{
  "num_hidden_layers": 11,
  "hidden_size": 512,
  "n_experts": 20,
  "experts_per_token": 2,
  "router_score": "softmax",
  "normalize_top_k": true,
  "max_steps": 3956
}
Below are experts of layer 2 (counted from 0) of a mixture-of-experts language model. Rows are named router (the router's row for the expert), down (a neuron's output weights, with its number) and show model dimensions 448-511. Each number is 128 + 32 x the weight over its row's rms, rounded and kept within 0 to 255. Numbers have three digits each.
Before each expert's rows: "comes before" lists some tokens at least twice as common just after its tokens as in all text. This comes from a sample of Wikipedia text that the model never trained on. Tokens count by the router's weight.

# expert 15
comes before: "\n", "\n\n", ", ", "s ", ". ", "."
router:117114126153151201142137157154096130067122196181083126162122139063112103100153125191070098119116117087081137098052117126183169147148129171107145155093174122079161115195102121082150071178096157
down0:150144082142110102113144114153136130150213112146159069149170116158121200080122131127146117070131124166170109121118148131113139057120156121144112119128114147141092076137142093112077091127146103
down1:128169165129132164132165092125172130109112124113191107120127081151125120196173122092060206117097139125144035162140147109121132101148172095146106146137154089117068136147120111126127076129179179
down2:117124038123107093071148106111096064140179118188087196127158076098113170164141098131155167147114105124081101125121128174102165137090098042174130113135155101188108135120105131082120121123152138
down3:100131106043090127108107126124124103075143114100128088158175171103116118114148095080096129164121066095106110158109127097164142166132127095187129134136106161176119161082174183186142214160144161
down4:147086143140145156124093148042106082143142100155135136180138089121122143133135141106182112111174133135140111127099091155109091131133104099094094170123131150158061084093166110072100140094128134
down5:125106159119139079116104125124164088111170112082109136174144196134163136140077194162178159116122148019169091161169115126126138129105113139111116162140104120155133135091188098132175135149105125
down6:115176038110082145133124133146061111137172119176130113093138098156156162119126123124098146101124099113123144073079161134104071073112194092140084125153128123127133133176167112121154092191134168
down7:182104168060127152153147150092115148156129109065096138108167184154131093098106095105173126114148141064131160155149148118129092128142080176189174212196143161154134221103178107096038180124176108
down8:120121086173091157138177101135202115167122045143164156129094079139109089137139134161110096137134157137161077155122137118108140154081145059123103130142136137174067120097136095129117134097154099
down9:134129139146115092180196097163173130186137128137106137172123123178178061141145083090128122150134148107093139142091109121120164165102128041121122118127118095125153122097171135124098173109095081
down10:110079121123166077131105103103118069159113140125120091153134138187098150134079066139165092162129099054196180100098111115050087129123095124123130120161091143149154148121136123159156164140185149
down11:131181088134245153118105123126105060172117121143110151119153189084154196107145117113143127173137121144107124164193128119077168132093131097131108162108125122130135158110080090145119150138134151
down12:136091116114128138152111144122082082150105148101188120139100128120070134078136109137121158135120126165060121119105144139129170165143111078140156086171096117181102095115175139124172117093088159
down13:120113118116153109130092121141118116186140177153115145131158158155156142117087139115149154105138137129124139100102081138154097129163120107106142109134068156165119230075068121092078152142154152
down14:149182120154113115033121126136135128153168102135117147130165133169121092160125124104084114075165135116159125093103162119147114197133091130178111088178120046125173118143074184103117124182120074
down15:110139145061060121084169141145121108169158130140105137138160093178155059149108102125141137117140069162154083106118073114128099154100113125161143052190152112175079158120087097129154122169183143
down16:188178141175121149124169133200070131157107135115171126106103131120154206078093120091137157119105127191138097133091173124120147092140184125091089099124098155160124068131148112161097093135114188
down17:171066164114142150126150113131147182111127110131100143127081164136090147144153089168132118107070137150118124162106114172104150076074159098147185135112136133157152102138140145148112112096116144
down18:098143031175075152121103155153117124140173110153123087125107158162125130127133119093114145041138128116162117126093084118052118115129118146112086070188155121121154128149115106141063147138117105
down19:129121099149111151162121129177136181136124153191115152079133166049143146118125138162131128156143174198083088175167140198132167128092136117159153149096144159084108057113105096104152138099125135
down20:176126090088110153168154173148178083153172124064175081139126145139134123090181107051134162154133166135048130147203157117098135137138117126168121118157167161089082105135172072166088148164138180
down21:213182152107131141175104125118095096075089162139121126112127125171112150136135100087160077145164118097119111186074064135103109074158160076097158145148101162131133160130150135138132103118176164
down22:133118126127109125171155129060174138170112158192122132135052133089117132146134180131121154160132120145090109125121167100093164119116125059092126117117136110111105116117141108123112070117162122
down23:121112124152136116150119129145123159144149145138130199087120078180133130129136109095066135134136140152157153137135175156169144074164139148095119128099129116146144154127100122115128159131182069
down24:079117147152051119144075170083157103182117114145160173131156153145161106099132108111155109101171127105141135140157166132104122130182060078151064170163100155117071084138131186125174208095091096
down25:102132106100108114111112124122085054097137109131182136195134145176084156101138168158158172083134145196158111146101104139119167155108122148066121063060084147125144104143134104131093148109113159
down26:108086101171120135173125096104148108130108169187121082118165102090149073123130140178160175167096190142144138122128155148119149114158161130127129126114105128106110121110143099107197123131117129
down27:109140129087161116091147133118170125102129090207145117202119135173085119118147087129123153082166084070156162115106143068117153084119147099157103132108121151122119130171137090178154183131114063
down28:116128136172086097187121125101187091127139139146192156103122135110159184149141180064140140161129110201119129203172105182105134143132154113102153112118128129085125105119141122136127202152105166
down29:128193095086090216128111175078153149084116141162146139157091143155158157095118124157161121143093139183095107121123108150042110148132136118107119120149134173139129098115091067120087087156098153
down30:149148107161148092120151145146103110102153120087099107112099111123108124149137091093127063145153147064146114081108117125090087116147101090132118157139121170139149109143160092160204123145200101
down31:161106102154183121136133158113078095060098152127108133162192155146134160059126142118139112164100123152177144073140060175096125201148097136156117159165086123134120161150137156140129136111027148
down32:159087145154137187125132129146163140051152141150027107080121110153140130121121143126184166091138081117149103121131100110082125157127171142109146144164101122139137125163186102096114168179167132
down33:133053133092118123156114110109135101133092134160066170095149126116076101128118131148141082129095118105160081066121112128085161100111123123128101155141147108175121118157163146207129119124122119
down34:192162123101143141150128177110100143147165130175118109193072171111094133124088146169132116126097113193085072114118139119123105114116165127144121088114095152174118108080177131143128106126109165
down35:174120116092135154172114139097140065142155160152096124102118126083147077145141140152028165140099101113154171080096132068121130096120153111136120133133056159166139120167089096132099163108097174
down36:151113136107101113103116120163152115153162164191143123116110114102106142170159098135101183129203151127109170134080138184124073124118152143132107082092113101098135120143144098088120171163138153
down37:156134164118153154136057134093107165160162140126165168134152146150134156137074085102132146125097151120089135126155143103137159135146137106139144077146117094109106145159074127100107136127130144
down38:122063145111150181152143115115156102176153133132096189138085112133158070092132198138158121153162092184109083170072130170085116142112107115109084133119157114083122126072150108148039158100153134
down39:138092129140127139171114104143167112140103194158174136167119164179143113168058187128186133147153182198118136115143140152117114163163188117120173106111180131118106150103091096103136094100107154
down40:120195105154120152088079147129092176056145158107125142126214126119113151151093120154129114109154139077129123069115121122141146138119154162087127122110103127147148157178177136123147108198148082
down41:198117135130152169110127158131157137138077101132114125167107062182090128062091097119116053115137058128103119115043128129081097179078135140088133154161148180144135084175185087138080069123115108
down42:096188148056087109170095082102158121128162124139135152143141164162056168104125093169173156111154136168135109122143156147099084136069065128119105165057148136187113093125125134179111165128127095
down43:141056101135079135102090119148111137131161072141097117088145138126183156130173158155132164185143071101103072122138124172123192103133099101147139113151089093068051139123144118165107089168129142
down44:057124153064070116120205171095125047104151135149117113131171154120111159162040148196180113153108117143139128177166166190159111139105081103153129102202141135133162116138151160103125156170119103
down45:146135159150108143147089142127142118173113140166100117085079132145134170083097214083090104139132137152180106127124114188081119093126131123126086090133150152125132156154101143070125120110104159
down46:100143103129106093116109135096113124152119110124102079158161156079138142141121067125196185152112167067155181129142146090130140108105114148113111145154122226135152113142119152113170191122126111
down47:164119128163084170124128109154079102060154086065081127112133141120093178147097091192156135114140167136118145167141166105073076137134079182122122176107124151117137142187152119119162165137111155
down48:158066193134118164167125118146127175118134084137110107139119151133099168163150090136121128081090123139115085164072133187128195074122134107134194170133152150140126110142149114144151118106088155
down49:140102175118123104099148169172185080134179115120133108139113152116129118112130115160090173140184118150142130162146119172109150097080171156125086107134106117083099132109121122088142146107130095
down50:109139145084197106163079152129189132129139135092109164134129184154117143146088123084150125116140117166165109143147124151097143116096188082075161121158189097174094104147131117109167094147124147
down51:100160111106160151126175076168125161202120109079134152104129107136143132140198111079162147091167165173104117168160164102150113109069110081072172187095142141124143125077123069135107129145145133
down52:128107128196143160119108108079117112133098102105116092099084130169113155124130146144186184164120069122098098183157160111154154128145067216108150145135151143154129102111101170137156133094169107
down53:153093098144096165087164138151185122136173103131107167143092079135129136186142119129139163196102161094128115123126119139090106142132107105165104123124102138177089131161181077150086141182144109
down54:171154096134071116112106124117102134093145185106086069143161092143145103162109094114123143143160123126147113116140121071201100122130134100136115103126086187141164171131110106093172107113112188
down55:080083158069202155172136151074171140150099135092072111114175123105115138080149076116132150154088125148140153185131089106108170136105137133124145118113163130077164156130095093091099108123145140
down56:134072106140075114134139153108119160118090142097144116078173128074080154131135072111123139177135157179090143116073173112144112126073093132133079095081099171189159162106119107129134113147255178
down57:113151129140109125125095152106119186155139173134126136111153135132071157086126175114143120122146138092182180103149162120135147127166072148174099089100134175087148127115131129131154213101134170
down58:133143158169122138185055120127167190109149112164124122059119124080130090127178112103136130138125193160105171159137117119202122072118097110084080195110160095130151048137092182179114053122130097
down59:140121101110123078182104168128105143099138169169129156098146141134132168111165126062139104166092210142099157062111111159150134103092163092167111156092136172129141121118100152145163159113131080
down60:113155076109111155200037101141104068196130145177121141143129067151099133097097192137173119072117162121140226079122114171126155077204132122180126150151152147196054157152137133145132105152061116
down61:129142107161220111148090097110081134064134094094084098122152125139120092141071135154174158148087128128148141099139183117108125097089128124091094170145088059142146146152136136200166115158132142
down62:166120141144154184091166145153102101109119163176146091125161068096153092143077204105141167154151118148103090050116148078095173142079168114099116035141130140119100111096122071150158107155131133
down63:136129171167148125142095162127113137141144118162084100110126136083130143141119149085059104092159127124114122113120068129095157177180162176151065116131108164128101157137135112100132082129178123
down64:088141108137108109145117122114109091118133111174059112135103061081104165088129069119120099130144094114178110082109150146111150096153163063125101127168106117111079184081099047198151123103100160
down65:116151095112097090123072082126089151084155073126191148081155086145145148146133133074128085126112097146182164126089119138105161122142163156133110162180121108121170191107115162106125144093182138
down66:105129111119142137042173124154150083112164095078146148171150124166149129097061109107121141121141097090059108145077142104147113153079073147144101192116126160118123112067164138143143137096189101
down67:126133054162143135116143179152136168122088131096161125175178127154167111148143159076141118141168131165127133096120146171081118158155165145146102131119082101072194091135109103120129076106076171
down68:179112079155154077107161163088148077142137143111075137151148190119150091130127093148166142115201174131162158176172083133102098112155113114109153118138119199066095149141102119028105159156088153
down69:125128105098144155089142144115119177101180069109060125096181099160113093068103159113125100105073102088158115148130170110086139144108115097161163134118104066175075147099134175201178083111181159
down70:106151141036114133083169157148088117093115099115183128177165131207136123129111163120163141169109086146130160161117142138124139154062099133116133099114110120181097105151126154174117193090087069
down71:100113146097155165080126127151128170120142056096201087153117143130148111131051139192134135047132147130088093143181162151079150090099072171124212065074120094072155103137094084152156129162141136
down72:173156102096118127116039158099130115105079174134095166166153153173134127057048114140139097177111122110171122092043138180070104151080149076103155122176142206142163063181134108099123137160103115
down73:177110140153113145144093113117121139165114091143115101108084138135080118146169155143134112088145176098178112149080089117082104112196174137093126102164134097087133150106120158150114097086127203
down74:110102131185129136162110134070132058164092166146162123171160043147099153147143158113158227154101158148110118109130127142078213180144109144160140114213130140127134101100119097083158130157146121
down75:145131099120106165110112153196149118121170092160111132122097107157156132160147118159121146125145104139166128145122130140142144102178082142137131098150118098116079132131100096186095116210167148
down76:137117100144092123131162124059178138131106170111133117164137144124150118153111124149103128158117122116094113123150148108115107122088133132171123126206151094119108137118141117105077149133136126
down77:162099103115123112150082140111115154120135111113135186110155113146165112120111118105056105113128187174155140074115128122138135171152158125121106094150108084098171135126050101170119167106156109
down78:129152163108118150166167120120071129151073139124107136126118093197106095114145081129156127110134074140069052171125161127123139119163117076097132140202116106079122140082098137178175149102138098
down79:097153096078103091112137161065123092158091097116136139191138093130103174145114071117165125125097138104131105157122124102141124137118151088114117132153133129170125068194190151097201142136138099
down80:132114128079140146164116130125141143108122157137092161078055146089104153182094110107061108112129157194149205169160178129170128141162125158129162153097144125102077092205098148108217115115125099
down81:085134099182124152093137131105129071160162103088111152130160097163150160134132211089138163121159172131166159119166147150082069137199139105089093150098133127104099108129139140116164158090089100
down82:125100083119122088084091086092103102103117136074104140076116178160168150067150107137169153148225185145125143110197091154064188082149095120102177126131110165078116135137133149146117113122121123
down83:121153120178097111147074117121107108118136123122060160068174107047096119166082109170120111112111139103122119125173123128090088071093092144117147137146129118168136124194178179119163122126089173
down84:103161160104137132140132144116064123153175116135160164154176206145178151086154176167166105104133139132102119113114166144064167069162081120096049129115075113082126056146129085153134101114145125
down85:165099131166125168062143123125113150128143148144068124132111139152072147143129152094102162163125104094136175138095150137124125067211165129174191185151172108045165154118124082182130098143170083
down86:110125134139138141125109168136047187158127105152110161119151145112141115153111084169171055120102066073041152193171129168184132120125089121174114183132188086064141104170100118159182140077137082
down87:109108109080121128137105127155114116136123104174184119134139120106076194107131126192101102097158094194109179126121127133125157098095151126098167120102082113163141122110091148125112171109181123
down88:102133100172119134104139122117167034197149120087202130144187143117143138152134123085169154086129144151119123160099199121092128176144093120089138158111132140143068123106126163086201122120125115
down89:145091146189165091177146140107110120122100036149100103129130137136114162174137122146139121104093142105116107148144086090108138137102163116147192141126109134092139031173133180165150082154116103
down90:104142139149096107098111116153093162155158126090188106114115085129078144109127069139102114105146123095166128114084114082143087172133119145195134157167148111122133125097179108140119133113122089
down91:120201091124161127077087122172103150050143107088148113160096128171124127116108145086130147096120137157100101088133131076118112102093095104185063138167099125135139125096092157157059143104115158
down92:168118108195122156134167113178127057157121105159114120134187142162142139176170206099181140111133162166114148154109127132084121111104180157112121166092146130119130102148112127183076137069123131
down93:132139086116132180115130082103117171100123039120152123148129127107076131084104158071126133149105127127083115135112126084120169160144149104130105182124068095192117158140159121139116116160094134
down94:158134113116138095127165119156186112123157142116215158189119178102219089091076123090095117133117084159168056122126160105118129141142165125144145109153121118146130114135148122172161083155126102
down95:138150093168080105077116152093100142134146130112133174151124145159098123108149135193160147162112110127117154083126077076129096155129139120077108144165121082162123092173122157188112126087125117
down96:130088097158180139111212147150098124136108168121138139140174093153131156085122163098101106133125121120116127117129054097118114190139127127121130150118141088103137074166144116119122107105081141
down97:139134079129180146135115136180081166092116156179129152076113096130107035113079139099159071118154123138121173117069141145086166144141070118164148082100126097131081152136129091109146192159117095
down98:117075080164122092129092155119117198156137124146157084188048193113110088141075117079127153092100179113139111134172116127108117164158092143164111134163136104129135149152124154160180155061127146